Experts of a small language model: 192 experts in each of 6 layers, a variant of SOAP for the experts.
Below are experts of layer 3 (counted from 0) of a mixture-of-experts language model. Rows are named gate (a neuron's input weights, with its number), up (a neuron's input weights, with its number) and show model dimensions 0-95. Each number is 200 + 40 x the weight over its row's rms, rounded and kept within 0 to 999.
Before each expert's rows: a language model's description of what the expert responds to. This comes from a sample of Wikipedia text that the model never trained on.

# expert 22
It responds to: The preposition of after a noun (members of, head of, edition of), plus occasionally for, by, to, among, von.
gate0,206,225,155,251,241,247,215,189,216,278,142,182,147,241,173,150,192,203,209,206,227,176,213,156,197,194,223,183,197,192,132,286,179,222,173,228,221,198,230,219,249,191,237,171,202,227,218,194,164,223,160,262,237,253,284,178,121,204,224,136,165,208,218,213,251,253,187,221,211,246,244,187,286,214,175,157,155,171,119,229,244,155,191,203,190,148,220,213,190,333,223,228,212,211,151,230
up0,222,241,172,191,273,270,225,189,216,190,171,212,151,194,189,191,156,178,179,197,236,192,202,156,234,219,223,155,215,149,151,259,157,244,152,240,250,175,233,159,191,188,239,170,252,246,197,160,167,271,155,260,241,261,277,163,165,174,173,153,189,233,206,210,198,203,198,164,147,241,189,216,221,233,193,204,232,154,115,211,189,128,169,200,197,133,196,159,185,273,190,245,211,231,146,220
gate1,227,266,216,176,143,174,232,223,251,261,184,167,187,158,200,167,143,153,205,203,185,189,282,205,186,152,209,121,272,136,139,170,264,263,194,224,210,257,228,203,163,202,256,215,133,180,224,199,165,269,123,216,206,185,149,153,186,177,167,244,194,208,190,281,142,245,197,164,209,269,278,182,150,112,169,249,168,141,187,183,199,235,130,208,240,200,179,248,145,247,167,149,250,162,185,209
up1,179,191,214,217,223,162,158,236,90,154,198,243,216,157,191,191,315,199,224,156,208,210,157,188,230,232,198,191,122,271,237,222,192,153,213,140,208,120,237,293,241,200,167,198,258,203,177,181,180,162,268,205,195,231,210,170,224,245,211,237,196,226,241,180,230,161,215,189,172,162,196,189,256,254,282,195,187,247,217,137,191,155,235,159,176,278,226,206,159,174,246,210,155,246,233,267
gate2,226,154,150,199,228,226,231,268,207,138,183,307,147,144,208,233,145,196,237,193,288,233,265,207,227,235,173,198,208,223,198,185,144,211,209,238,178,192,210,176,198,96,249,179,139,224,213,133,244,160,292,233,240,201,271,155,208,217,258,170,211,234,194,230,216,175,228,196,174,181,148,216,198,243,210,232,263,182,224,241,125,234,194,238,226,154,192,214,274,153,145,184,188,195,235,216
up2,199,197,189,264,172,175,91,185,209,276,137,150,221,213,181,181,237,204,172,196,178,185,126,214,224,163,240,193,244,155,203,217,223,158,186,187,229,205,171,189,192,216,151,208,246,203,196,264,165,226,128,175,196,199,215,254,188,223,185,183,172,249,215,164,162,260,202,286,182,242,260,167,199,94,146,140,197,201,158,149,269,152,210,151,185,269,213,156,152,222,276,207,151,207,188,217
gate3,189,262,211,173,225,165,140,157,277,119,194,194,233,212,141,217,217,213,196,240,230,259,202,160,218,231,241,182,228,228,297,190,207,174,107,214,121,214,217,235,193,167,169,193,188,161,224,147,227,203,167,237,178,224,240,177,205,242,144,190,193,203,238,173,214,192,232,142,130,186,211,206,189,180,152,216,158,186,215,246,182,221,224,223,208,191,246,187,138,178,223,185,151,223,173,188
up3,151,167,173,228,191,192,259,209,108,299,235,212,147,160,200,189,159,219,173,188,245,174,198,225,225,176,148,241,177,133,139,215,232,224,220,183,211,160,172,172,183,234,230,232,234,237,191,232,125,204,268,129,252,180,213,248,173,165,262,186,197,221,156,250,183,235,182,271,258,203,204,220,273,170,225,218,245,156,196,162,206,182,194,140,175,200,134,214,261,189,184,236,224,102,223,193
gate4,233,267,176,208,165,184,151,240,208,265,230,209,170,258,231,218,131,269,285,145,204,178,173,206,194,249,200,158,218,248,235,205,186,200,152,242,238,182,167,161,197,194,246,224,160,189,211,222,192,255,215,192,241,178,143,208,255,194,201,232,147,239,168,139,219,135,173,161,266,181,250,102,200,161,196,168,113,168,213,232,172,184,166,211,185,172,198,183,157,188,138,191,163,339,106,209
up4,224,142,209,187,215,149,219,180,186,159,198,181,151,133,186,251,326,190,144,263,214,205,181,226,173,172,174,235,214,171,162,223,220,198,222,141,223,175,239,244,216,211,165,198,206,180,183,204,250,139,154,233,212,187,266,257,149,201,249,259,247,183,264,141,183,249,226,218,142,184,220,222,149,225,219,253,206,196,132,186,263,210,222,176,269,223,179,175,231,168,187,242,224,129,185,181
gate5,197,181,133,163,204,233,237,159,142,205,173,295,286,148,256,221,195,169,215,212,197,182,173,267,207,212,222,219,149,139,240,166,146,178,200,230,181,187,219,221,182,157,246,189,191,147,153,144,208,226,224,237,226,196,194,172,244,241,210,190,115,191,234,163,186,170,219,167,207,271,168,229,202,224,211,154,133,214,224,232,283,189,126,245,242,182,189,254,213,223,288,198,197,232,157,149
up5,251,205,193,231,197,134,223,160,185,222,192,133,195,272,224,189,208,194,181,221,220,261,143,196,211,185,174,141,300,199,135,242,249,172,176,146,185,212,123,249,182,202,155,199,234,193,223,283,205,202,134,87,173,224,149,245,228,133,188,205,307,249,195,273,189,191,203,227,221,182,243,224,141,194,183,247,274,236,141,205,157,248,202,183,205,218,194,191,106,194,160,182,196,124,214,191
gate6,166,200,186,150,252,260,222,239,169,137,196,258,127,216,138,204,193,205,200,166,204,261,227,128,171,170,279,212,315,222,290,192,207,150,162,183,140,170,209,121,231,220,212,321,247,193,209,277,190,234,210,147,254,195,171,211,194,219,210,77,229,181,182,197,201,191,213,220,228,212,197,240,208,190,165,124,188,220,148,181,251,189,170,224,226,159,171,168,257,268,221,178,192,211,204,202
up6,216,221,207,230,189,244,203,214,184,223,192,234,258,235,243,195,162,244,197,191,170,169,159,197,228,176,166,134,219,243,259,197,234,200,107,235,178,269,224,234,183,251,190,212,188,204,204,242,188,193,234,199,192,227,231,154,138,198,171,139,208,250,260,185,159,244,220,256,249,158,211,201,176,123,180,149,136,196,215,187,241,184,196,192,191,196,130,257,128,247,105,233,220,210,239,194
gate7,202,137,204,207,186,199,221,145,221,192,147,202,286,224,188,173,190,231,192,180,207,245,191,253,208,221,208,190,185,213,154,215,202,130,191,191,202,153,195,146,252,239,159,189,248,153,167,171,144,167,223,192,200,204,198,252,183,198,162,108,219,215,219,273,215,214,211,221,295,232,216,234,168,143,217,250,307,217,141,166,155,219,190,190,209,211,207,241,206,175,208,189,146,158,241,155
up7,235,169,139,158,189,139,213,131,196,160,165,155,180,200,164,205,274,236,148,219,193,254,196,246,192,151,213,212,228,178,191,159,167,150,139,197,205,201,227,164,221,213,156,178,239,185,119,245,178,197,217,230,210,187,230,262,128,182,196,177,183,178,211,227,153,213,216,249,225,264,186,229,151,146,280,239,285,178,171,128,212,222,83,210,256,206,195,200,224,217,257,192,161,181,269,149
gate8,287,257,159,225,87,198,240,199,181,257,183,186,223,163,170,189,237,234,243,244,155,291,163,185,248,167,210,168,253,151,158,164,167,256,253,155,182,134,170,194,162,188,188,176,149,220,203,186,183,207,221,145,227,155,142,257,202,209,196,157,200,239,211,191,137,183,175,152,235,215,226,183,149,166,184,245,228,142,214,251,171,308,165,175,256,220,155,301,154,187,216,159,179,254,222,191
up8,208,188,184,179,160,202,179,241,154,198,262,240,197,203,223,220,241,181,178,245,231,162,208,104,222,217,170,167,187,201,178,139,156,207,174,163,162,207,280,199,143,210,145,201,198,164,231,242,191,208,209,224,228,236,207,212,227,244,192,253,175,215,234,255,150,199,212,214,160,228,201,157,264,139,192,237,152,171,266,221,172,263,201,136,187,194,162,240,246,140,220,172,154,130,291,184
gate9,218,199,248,166,160,188,163,230,220,148,172,240,176,281,246,188,245,153,242,124,196,214,229,228,190,168,166,139,201,142,247,210,148,178,164,187,174,220,134,210,222,210,203,298,227,204,195,174,105,227,195,155,147,202,180,211,167,113,190,206,224,190,141,177,197,255,152,274,224,149,211,245,218,184,258,247,194,195,236,162,223,184,230,200,176,191,197,199,232,193,166,200,195,170,183,274
up9,188,221,214,254,222,177,218,177,231,160,254,217,163,153,158,122,155,143,237,236,284,205,188,208,137,123,230,150,193,217,216,236,261,134,191,239,228,163,235,189,173,220,218,280,176,205,88,162,196,133,225,165,169,146,204,153,203,128,212,148,232,209,222,199,216,230,180,229,276,189,198,234,233,234,231,165,226,150,189,154,144,250,197,175,135,168,212,270,215,242,169,159,173,121,187,235
gate10,265,267,218,148,201,206,158,210,237,238,205,220,256,249,224,156,150,170,236,157,222,188,191,225,225,272,228,178,236,155,143,205,141,138,201,203,233,188,212,226,253,225,222,135,174,178,264,169,199,130,159,179,131,231,190,283,255,127,198,190,221,229,180,124,250,230,222,191,184,198,243,206,187,200,230,162,131,229,174,221,200,196,212,140,195,192,198,192,157,165,197,142,175,298,145,218
up10,179,174,156,234,208,182,221,227,165,149,206,180,116,191,204,152,215,222,167,234,208,255,195,161,232,114,242,150,160,214,221,240,205,200,139,225,150,219,174,168,176,199,165,257,165,164,142,228,219,237,274,235,267,209,216,134,164,269,190,162,127,134,234,214,135,150,175,251,254,260,237,153,201,143,206,221,218,180,255,191,303,185,113,237,210,211,170,210,260,225,223,194,161,138,209,202
gate11,277,177,275,241,227,252,173,196,185,175,142,190,263,85,195,191,193,128,258,189,193,224,156,167,232,183,205,168,209,224,142,151,162,198,157,197,236,192,143,203,207,185,203,230,220,235,192,243,228,72,273,216,187,259,141,224,178,212,200,181,213,205,226,207,206,164,147,233,212,181,195,191,169,196,83,234,159,233,124,226,195,285,152,209,207,252,281,248,153,145,184,213,237,144,210,217
up11,151,235,140,209,240,218,189,196,215,231,249,143,196,254,214,184,216,229,151,234,254,146,269,143,183,256,181,196,246,158,222,203,214,190,244,200,189,232,208,185,260,146,214,130,182,171,194,194,156,324,89,162,214,138,216,161,285,180,204,221,220,240,197,241,203,196,258,165,154,189,133,220,203,217,164,180,225,165,249,184,174,160,173,240,199,232,157,120,176,220,233,179,199,289,196,178
gate12,225,223,198,211,133,192,156,247,212,265,276,187,192,211,233,261,166,235,140,107,255,195,182,165,207,255,232,232,167,218,187,227,251,217,255,216,189,208,234,172,178,225,228,227,184,208,219,215,262,148,221,175,202,206,220,243,188,151,176,257,195,165,233,256,160,208,234,259,161,202,227,233,189,192,207,187,178,169,216,215,160,268,241,160,200,270,190,197,187,289,266,195,319,233,178,211
up12,177,183,233,137,265,189,182,159,145,189,160,207,183,175,155,134,187,190,255,246,116,185,206,259,110,124,160,211,261,164,220,138,156,188,130,179,221,167,172,161,194,224,163,190,202,182,207,185,145,254,175,116,255,200,167,152,148,213,246,188,229,210,141,212,227,252,150,169,201,165,193,177,227,150,236,231,273,205,203,171,166,201,218,208,204,117,204,205,184,110,128,229,237,165,263,141
gate13,158,122,219,159,193,154,192,184,162,180,181,221,257,181,200,210,196,195,138,152,150,152,221,206,195,220,233,185,182,203,215,151,178,188,228,177,172,189,137,165,207,230,215,178,154,295,233,199,350,181,195,157,223,171,118,154,263,170,154,231,198,133,186,236,230,243,182,227,161,223,223,219,192,165,198,234,155,217,183,92,172,276,193,192,243,182,209,199,148,140,228,254,185,215,233,167
up13,175,164,177,148,257,163,232,168,135,201,198,162,245,213,149,172,183,250,148,132,168,186,206,200,223,214,237,259,192,151,182,143,154,167,229,171,166,205,132,179,180,223,175,149,282,181,269,203,214,275,131,161,210,244,125,182,238,171,203,189,229,153,161,201,227,242,192,184,117,164,192,243,118,173,274,238,209,245,150,109,160,191,140,183,238,265,226,179,169,236,253,230,228,207,255,204
gate14,197,152,194,258,226,213,239,215,112,136,166,276,223,133,212,215,184,170,245,203,142,198,250,210,194,253,234,205,166,242,174,156,254,216,147,230,181,241,223,196,239,235,143,146,181,243,265,214,219,250,234,183,325,184,184,186,217,132,213,217,245,156,176,250,171,165,155,245,195,251,238,157,226,207,275,120,169,195,194,231,191,168,194,183,242,209,166,194,122,200,202,213,184,197,182,262
up14,167,142,212,211,195,242,208,252,134,196,155,266,165,144,197,203,211,195,214,171,151,224,224,227,211,223,273,239,156,202,141,192,180,248,164,218,161,219,201,190,221,183,208,166,183,285,222,215,210,252,259,239,279,140,250,270,148,151,271,191,208,222,195,238,238,140,190,253,164,240,215,177,253,244,286,182,207,192,207,211,167,155,232,163,269,176,158,125,144,187,164,255,193,190,134,249
gate15,150,201,207,188,246,122,178,203,168,201,205,148,190,213,231,240,180,232,173,187,189,184,253,181,142,190,152,192,155,190,233,210,162,291,220,206,201,305,187,164,165,241,158,168,154,230,205,142,237,271,150,229,156,182,247,112,274,238,192,233,141,203,265,180,182,192,153,235,171,165,232,221,199,210,189,264,133,153,188,189,209,184,179,194,214,201,233,235,211,212,123,231,255,196,173,189
up15,160,178,243,159,220,177,161,211,182,202,203,167,171,222,246,245,132,263,242,190,185,163,210,170,172,217,153,215,226,192,251,182,201,267,205,188,204,284,237,131,224,243,184,110,177,160,240,134,216,287,188,143,125,204,188,126,269,234,199,237,135,181,234,207,188,198,212,224,190,167,225,198,206,172,177,290,201,203,276,172,213,182,147,217,209,165,221,245,196,204,72,204,283,212,170,179
gate16,185,137,180,190,203,207,247,215,212,192,169,194,217,166,194,190,194,150,175,221,209,222,208,210,184,186,145,203,163,153,243,148,203,192,272,292,227,213,174,197,144,204,231,190,173,204,115,185,207,184,261,277,227,191,170,146,269,264,145,203,106,206,260,166,224,230,216,172,205,194,191,173,228,203,136,240,141,187,188,207,249,117,195,300,161,249,163,233,207,213,216,273,140,178,133,180
up16,143,106,216,218,189,142,276,254,259,264,190,250,157,152,194,238,174,184,185,229,161,200,149,257,255,216,193,291,189,235,208,172,192,219,225,185,178,217,243,180,268,246,228,200,148,156,175,142,160,127,178,248,126,251,185,156,237,265,139,229,149,200,267,210,180,169,291,147,204,207,213,201,278,226,180,167,164,173,289,212,182,207,198,182,191,167,155,172,144,123,147,182,152,249,205,139